Weights of a small mixture-of-experts language model, trained from scratch on English Wikipedia.
Size: 11 layers, 54.8M parameters.
Below are experts of layer 3 (counted from 0) of a mixture-of-experts language model. Rows are named router (the router's row for the expert), up (a neuron's input weights, with its number) and show model dimensions 0-63. Each number is 128 + 32 x the weight over its row's rms, rounded and kept within 0 to 255. Numbers have three digits each.
Before each expert's rows: "mostly gets" lists some tokens that are sent to it at least half of the time. This comes from a sample of Wikipedia text that the model never trained on.

# expert 16
mostly gets: "ara", "ala", "ley", "ola", " Washington", "ma"
router:092148166147147129156108117108164133165123074111090108143072094196106097170155138095159155103132082140167124155089078063096119136083065157191122115167132130137162103148146127170090145125162087
up0:097139155149154109110124122098139141129132148133112087165116161152081068096114132170115184115124114123105154147092146108124125176121152209058185174143176096121151120152145123195152109135212108
up1:134096108161049085124149085201142198107104166113102137174101151154144092077118139086115110102117160141061123128077171169161109097161109141120156156120105114165086113138166107180050093085101110
up2:148108136103102119145114164087182076125114114119080146188090122065122158218109139155168105173089081086095191113071107092123152165116164122073107089152138122098112114114149081202217095135112166
up3:189112089110138128176102183160134122158109139137095095126131115094189080115165118174124112139126078116100162131138128119163106120189101132193059140039058091181155133148140148124138091116087114

# expert 1
mostly gets: " million", " |", "6", "1", "%;", "4"
router:086154121151152140085131166081149148148168076128071142148093100186106103157196089150165130113163086176172129134116149094124112160098078132167176094185134099181149158124145149176090124124169110
up0:054091107178107138151102107127139158136112150126144158121038172151167103150122101064156172150048092139125172110107120128059122081133121097103099123123100186160135160133129111111162140176125124
up1:103139118216155133113147107151114156147181105104088090124109104156159110177098152156154141094149064082114155130116136115136096094119124189141127124089184173131127099098107121098144201099151141
up2:127146147178136126117085186158104146115103165185057091118122174132108148160146109142135097086126105153136119103100177139149105150123106175198124144159095172144159137135124074102111144077128123
up3:183169140085136137169202121206147163106100144120083136152147143086078140117173083118155155101155193148156066123128182145135121119083109067122164116085136133095126086175147182173137161140107124

# expert 5
mostly gets: " and", " In", " but", "In", "==\n\n", " including"
router:124154150176120123125136133084156082176184096097123166112074138179077121136174105130150138149153094133138082126134097115079078193080098157126149103158182076139124129134144111159112137190130150
up0:131062177165117145087082125133137090149091119130134111120161154160122091065135179075129170106071079104114241163114119059079146111133155140130142117130132080065124130111094153074084122177141126
up1:121108179125087151129175065134119044167157119116124096149217143158074135126130150157090171134187093149143144100137119103152135231115137098102132141162176081170116124139152168091157108235131127
up2:072112116150131172113147088141103100143132116084109103128115065163160122141157159168156101111137077098118209146108162129045063139161093191170142141188086108132139114122120133107140186158149132
up3:172146143173130105131076084166108132142108129127144149122125163127144135104107083200097198125117103057061108140106087131137138135059108072135154133108110108132137104144140168127108093141094101

# expert 8
mostly gets: "\"", "zz", " Coordinates", " '", "-up", " never"
router:053152137136109155116116138093168132188159094120128145141073134160078119199101061135157145120138086149166087119124105057119084102106152189146128138153177119163118126122158160225142099177166053
up0:100094088210134141179132127160132104132136116136152128168047099090074092161121135115088107166123111153137122155097105070100103134082110165111094110148119142147156098085103056128152123020125150
up1:098102117112083183135154107145119143125089086147137078134130169114193132153062182153115053166125187170139137186103117098098102116113108155139075143074188157158111116118106118144154148153154168
up2:123123087200102146156099105159167118151140194148147098148159118061163103164139041105128154166178108123159135120065121098144097079132166130180089136115192116129101070080086121162167138139122092
up3:161111078093085161115132112100067138142119137108139131160111148143120107126086135121112080138080125147137137141156136154115105129164173117158089140102134098150082176149179076130187185139172163

# expert 17
mostly gets: " century", " director", "ville", " Director", " Governor", "″W"
router:090187143112139187125178174118121127161117103090088096100113143174118088148139143129161101085140082151173152124097169094102125148128094193178097132167186111193178160152139105156113123149187108
up0:190124183092134123123157146158111171151194066088081168118156095157120107122121196136150141091205160118042134128167126118177112142139113161119163143123075112093117095120179133140130142175141082
up1:162165102122074097105175125109111103106149136134176078133123121139102109138184069078098097152126150089109155134133142089147168084124115120010128110160169088125104124109095183154153106130141118
up2:120152158135148208206095143128106133114095095108106135070091146171143067129145114115177107116105146119158179165088115132087094128159131120183141101143049115234109149117166082137109144135139186
up3:157136123086142178148180095117161102111172133083081173161106124154096116127107165089153119137137142153077119154161197168152133115136109109079116149151123072046169122169109197143096168112162091

# expert 25
mostly gets: " film", " England", " released", " made", " may", " species"
router:081202171172172142081171133100170105155156121096094119108158130159110128144166080112138172101177100144136125104099089103114122170116095157162153112154172114164129136172150178129085144150180097
up0:151163137130195122126096158143167066117189100126124133121102148133065112153114152161199183108161141059085136127155118115156066117183093128099148159133134066137080103158155109078183201098116115
up1:165097155153176157126122124128102104096123088137142107104128114128172097100164110116109197111168145058149089161104043156112071079120130113116157148128097187096156158149124091147156158145070112
up2:110145130096076115123092160137129103167045112106098159067171155147059177166151162140094109108123082131183078169114141125093167179100087180174097148138158139123077138122173143155096160089128151
up3:110148088084117174162093126113171163111111143131119174227086128182155152095137092098163107117114097144088116170055127123110145099152114201076170162113138165140198162118140172116117143136168123

# expert 7
mostly gets: " |\n\n", "==\n", "===\n", " ==\n", "==\n\n", "===\n\n"
router:146137170164100133141187188120159094172117105118093146119093101136085095185156103139121134159166134172150135120114124128104120137093121145175118100167183142140156150181176131144077130100159089
up0:125135085073139131178142163051109164106158178126100165152175084105173141115199162094111137135106060072139127196128154163170127174132162118113091077146099089117119159158160131131090195101137140
up1:167139150184148120087138144098152118156099147121200093152138150129054146095132162190125157159120097104086113121172140155175115141129091106087100180150092113097168151204116208125077127118129140
up2:150163090153132097132195094141140148168157074159120122102090107094057147184128146101129134126148116132184038083121137152058107121146164115102133057147168117140182182140146104123118117129106165
up3:152120124131114174164150176168097136153110145149053106142132125140138160136160188158107078215166153131128082151130151160071051131186065097143052116096163067132140145085243093139150116152146141

# expert 4
mostly gets: " set", " building", " play", " said", " written", " work"
router:101146116147147152123138131133125114129158100116079091084114140160134083139141094155153139116141073161179108135095130129060102173134088148172118139123123050205160160120136117118088128148144119
up0:165197113127133132129108165180136155095116160116052176171114105118098098118137111120123134089130141121176084100140080170148116084142143120142079158093164084145075065041077136092094193106129176
up1:130192122157097050148100151158122112198105173114096155149103147119096124164143095178115099113118139108098177104163117109140149193127117105094125138161161119157131087128156126135099131134121164
up2:135173125101158118126105169185141109095180127127078076122113090064112082192131095105150168165105135140037134149130114122128134126140145131066187123062162117155074095179141132176106145080134132
up3:135138061167080057156077135110155134120189118106144168130076091073143138193091130178135176127129060120106192181157115119086090095147150121083119111108085096147036103057162135152125116100070157

# expert 12
mostly gets: "′", " John", " El", " Le", " Sp", " San"
router:065135172137133115138150151075184105179176124103103100116097110192105092138187119187191143144147091168138117113059134102115111157102097180168123117173160157147138146175166141155122124164161094
up0:085110030163134166171101065114161112132101152059175146128115108082164163166097128106143142113102146089106138146131147145147106116062184132135141078136144158126121099119118164182127174121167145
up1:120100083103087122104143122140178163135180109115090102144134122134081085143187155113168130131097134103182111130141151090168063075191137104156135062185102114138144109114119148160164161091142113
up2:076055067195082061134129068134168142138129097161122149092158136116139141111181111146194081136101188174145108129131120128113148121122122122147146093080147178170107148120060114124145128094155144
up3:141173207059133115185114177107099082156107163136138121094065145152103102103127119117175143129100104129118165085108180157105088107119155103100071136079101164109154143118118133118152143181138063

# expert 0
mostly gets: " the", " in", " on", " The", " My", " within"
router:115176176112139186109155130095154143141163105084102125149109063156082110109111101111124144135143096144123124150103112093131094144078110170194129124158148115157144181123164148187082074164123119
up0:128093112100161121153110124103142195135139124135135109143153122106118139103140081118129111103095137140146154099123191107136127065131137130134135072089128158060129113058166157148166104100163091
up1:188175088129124198172130101111135171112131173157097086122095104107102091136187167096162179108091073181105183143164136117097144073121159163145159111120163095082129143090151122091161133125129118
up2:178146103136134134141119134121134118091176100082161068184129086148144131110128128123110187097134111103110172139118083144164165137114130109157111086155115116203111117107134115162158137164177127
up3:122159157124202090098139140173119120180118121109134172102153118110099140087157161137090091136144127168178121106159120101092121121171149112131140146097110140156180103194082141185156123109089124

# expert 9
mostly gets: "90", "56", "70", "91", "58", " under"
router:090148107188166131115161144104148129152128083080122133110092111163122108173191098098153144101151101144168109111088069098123104139075082158175168098168134118167131124110121132182121125139172078
up0:102095150135140144148139143117172168148105087097117094111148148159107084082163121142082135089163134128131136194151074108136135113139091066109159152139088141114066145153136098142138139145106121
up1:120088144171091125154123124111122108141082146092148148120123072112109099179132106156165141127095109114107140101122088125112152195123131090100137126128105100070128112135121099091080120131162117
up2:134127109120145129163157134130163142155113158097173188112115060108101166170140052122120169120102089087109132141177093129125152089117144137110174120082117120082125112115072157126075187142143120
up3:161132132182180170130129172207148099053130132063135108115117117162124131195117136130136149119137097113179100103144105133050109147149097143111099111163111112131133111103104109122092187146120160

# expert 24
mostly gets: ".\"", " season", " Army", " there", " Force", " result"
router:131164181162150166145108141090135096156159091062105099142127069156107116137126137134134153086131065156084102131081130084097111171135068180127145108192173146132178130155166131148122096151158123
up0:113154145148154136179102185100117173134074074105146102196103136130131107068113127129096110105089143158118095170140161093111097170162090093097086176107143168108095195139152061126106146093121125
up1:116105176179137108126128079148089177132077153109089080126071167076143127127121134112120139119130102141104127127097155072172136101148155116130158153147087121130138064141058101122183134160152139
up2:144166104083116160130122200150106121109099120199177110130118151127163144068127146128170135138132172158132138181134175057064162113054076126143118196113129108083135124112145055100174157127131162
up3:152081122144150123142107100089125130111128100118133125150154120121097107087104133124155165106088126133133090105082115156124109175150069088171097105159136134098089099074086111131140095161137184

# expert 27
mostly gets: " has", " have", " some", " many", " For", " had"
router:088117171145154147081128109070140123122122100118138090102093147162090109141187116101111128133174102132177106166122111133108128145121087141175151116147172121201161114119109158164074103174144115
up0:180080093151154127124120093159149111171142098140161093080146082116145081104085171127120105145163133171121144129100044146126102098136107120106124095149104106132131107125102148144161118158131141
up1:113125115117139102037115156094116178159120133130141100165138112169138129128128105145105100077166117118127126071128068102163132164146155118110114135156193127093136112125173131145100101154180140
up2:141105165104157107123154122153128184035116122149158127160143098164091117162128121160126157164211084105112137145151148105106115151135102062160131139076160099094133115136156098141094116130112118
up3:110092113134100072075139168069120124158120130144124195148109142122090122168185101183162157116132113112139128112131119089152104129135184134112188111147160136158091128150139181142154126139148138

# expert 19
mostly gets: " U", " United", " Best", "=", " local", " early"
router:103120154136140148140140105097165149134197110140077125099114099103076109129189121125127167136181140164129087132072106128142119112127126104181169122139128108170166164178157140128081088176142089
up0:167105119097160133108147092142100132116040128126118079152086126145178164094132165085167131127089111141103208176098160135138137121141148106100158180107143079092148101147162164114153085105160104
up1:125180107135163126140131151177091164085125136116085160079139138130138179121182103139186134126178122129123077164101124149105155079113102104139131120116123113161243111090147162180128126092153142
up2:121166180196095079134141126096162089124187137142126197132158088112033084193146104194100187168111184092145112114154063079143119125106098109160126117161093106116125148102146114108136118132196142
up3:111140166132118160149102116172142140085145139106081099123114135098166104166159124142047142115172147135148127073135097110107117170088133095186179070127135120153182085148145197074108150148180131

# expert 15
mostly gets: "|", "),", ",", " |", "\",", " Metro"
router:096135174124141116091145131116171116146119027106134171118111119223128158181170140142141167142148110144117141127112146141106129167121056165178128136105178152173149142159176117167118088122170116
up0:136031181114181132109151140144109125150105097136079072101136109150129064083153135152092060129177114155118099094121134142113000093141112099145111146137131124138176142110118095111117108125112137
up1:133109134090173122071092179150096110054149157110126129093194131159104121134148124111230063124090107112137140121152155154077118122100049163137137160140154100181127123123125177115081177077148082
up2:156196137156159115104139075091168134112157167172178153102126130157174116143120101136084096100147052140095152167132139142109144130052146111124139081134157152108132143112133115071093088118121104
up3:113183104106175134177088151101151076110165200103118142180140162154114144172133065197150154114080105121175153139112162094121124148138140114090116128150146161135166125096098139115138129144150161

# expert 3
mostly gets: "20", "19", " late", " f", " am", " sq"
router:087159161188144169099169123075189095122205078064124123066138098140114144145150062094116162108163146151182089089110131098149084133111135142171150144176161113160113136146134188182109082195192055
up0:110171098178108118140145053155057163105124123155114130121108100110123155113129118111083165115148105134122157142132079093089113122142133075150130158130107134121129131114126139153117135142101140
up1:153155090173113168182143110115134082117149095051148150109086091107086143162210143144159158168089082092183161132108115104144096105154144071124172110118117077108118129109087199123174109145123109
up2:088200131179129186131120113154106125132135212093152139168139122106147126144135165125158103152107086138179127121147144117153174123140134141089164105182071093167139111111069127124110138119133117
up3:150138166175090094107156147153057169180141128140119179112152111079132143106117151117094116143103152142109099077183136106108194136134098123158138157118200086077164113196126101063102087136139142

# expert 26
mostly gets: " November", "°N", " January", "′", " July", " February"
router:113125172143148177137160125052167135120223062099098136145112071116096095152193096124128136147156142164149085141113137099148091126085154095156144134180160084136131132187165171159121125160141099
up0:124126099108151219100109104104179135111144099120126136066114116120094167093108098138167153107132155122138106129147111141159109151126142090102172180112130120135121132127167201123127121134126122
up1:110145122098148152120187138112139155084110157083159144161139176125114112106180134122185132100138093113181158114111159167111042120134089082145102204137127083154147167062120179135089100087118129
up2:118152092126187180145123152130138182107096150097126085128074113128127136174161141081147156142108106159148101137098072102142070135096134146114160078112043135149127172108127102163168146195127113
up3:055133137154087168149139080107137104090138237165118104135127136130056153202168073155118140155145094134113036082143144107110127090127138143154091134137172103127158140153221157154136109072126092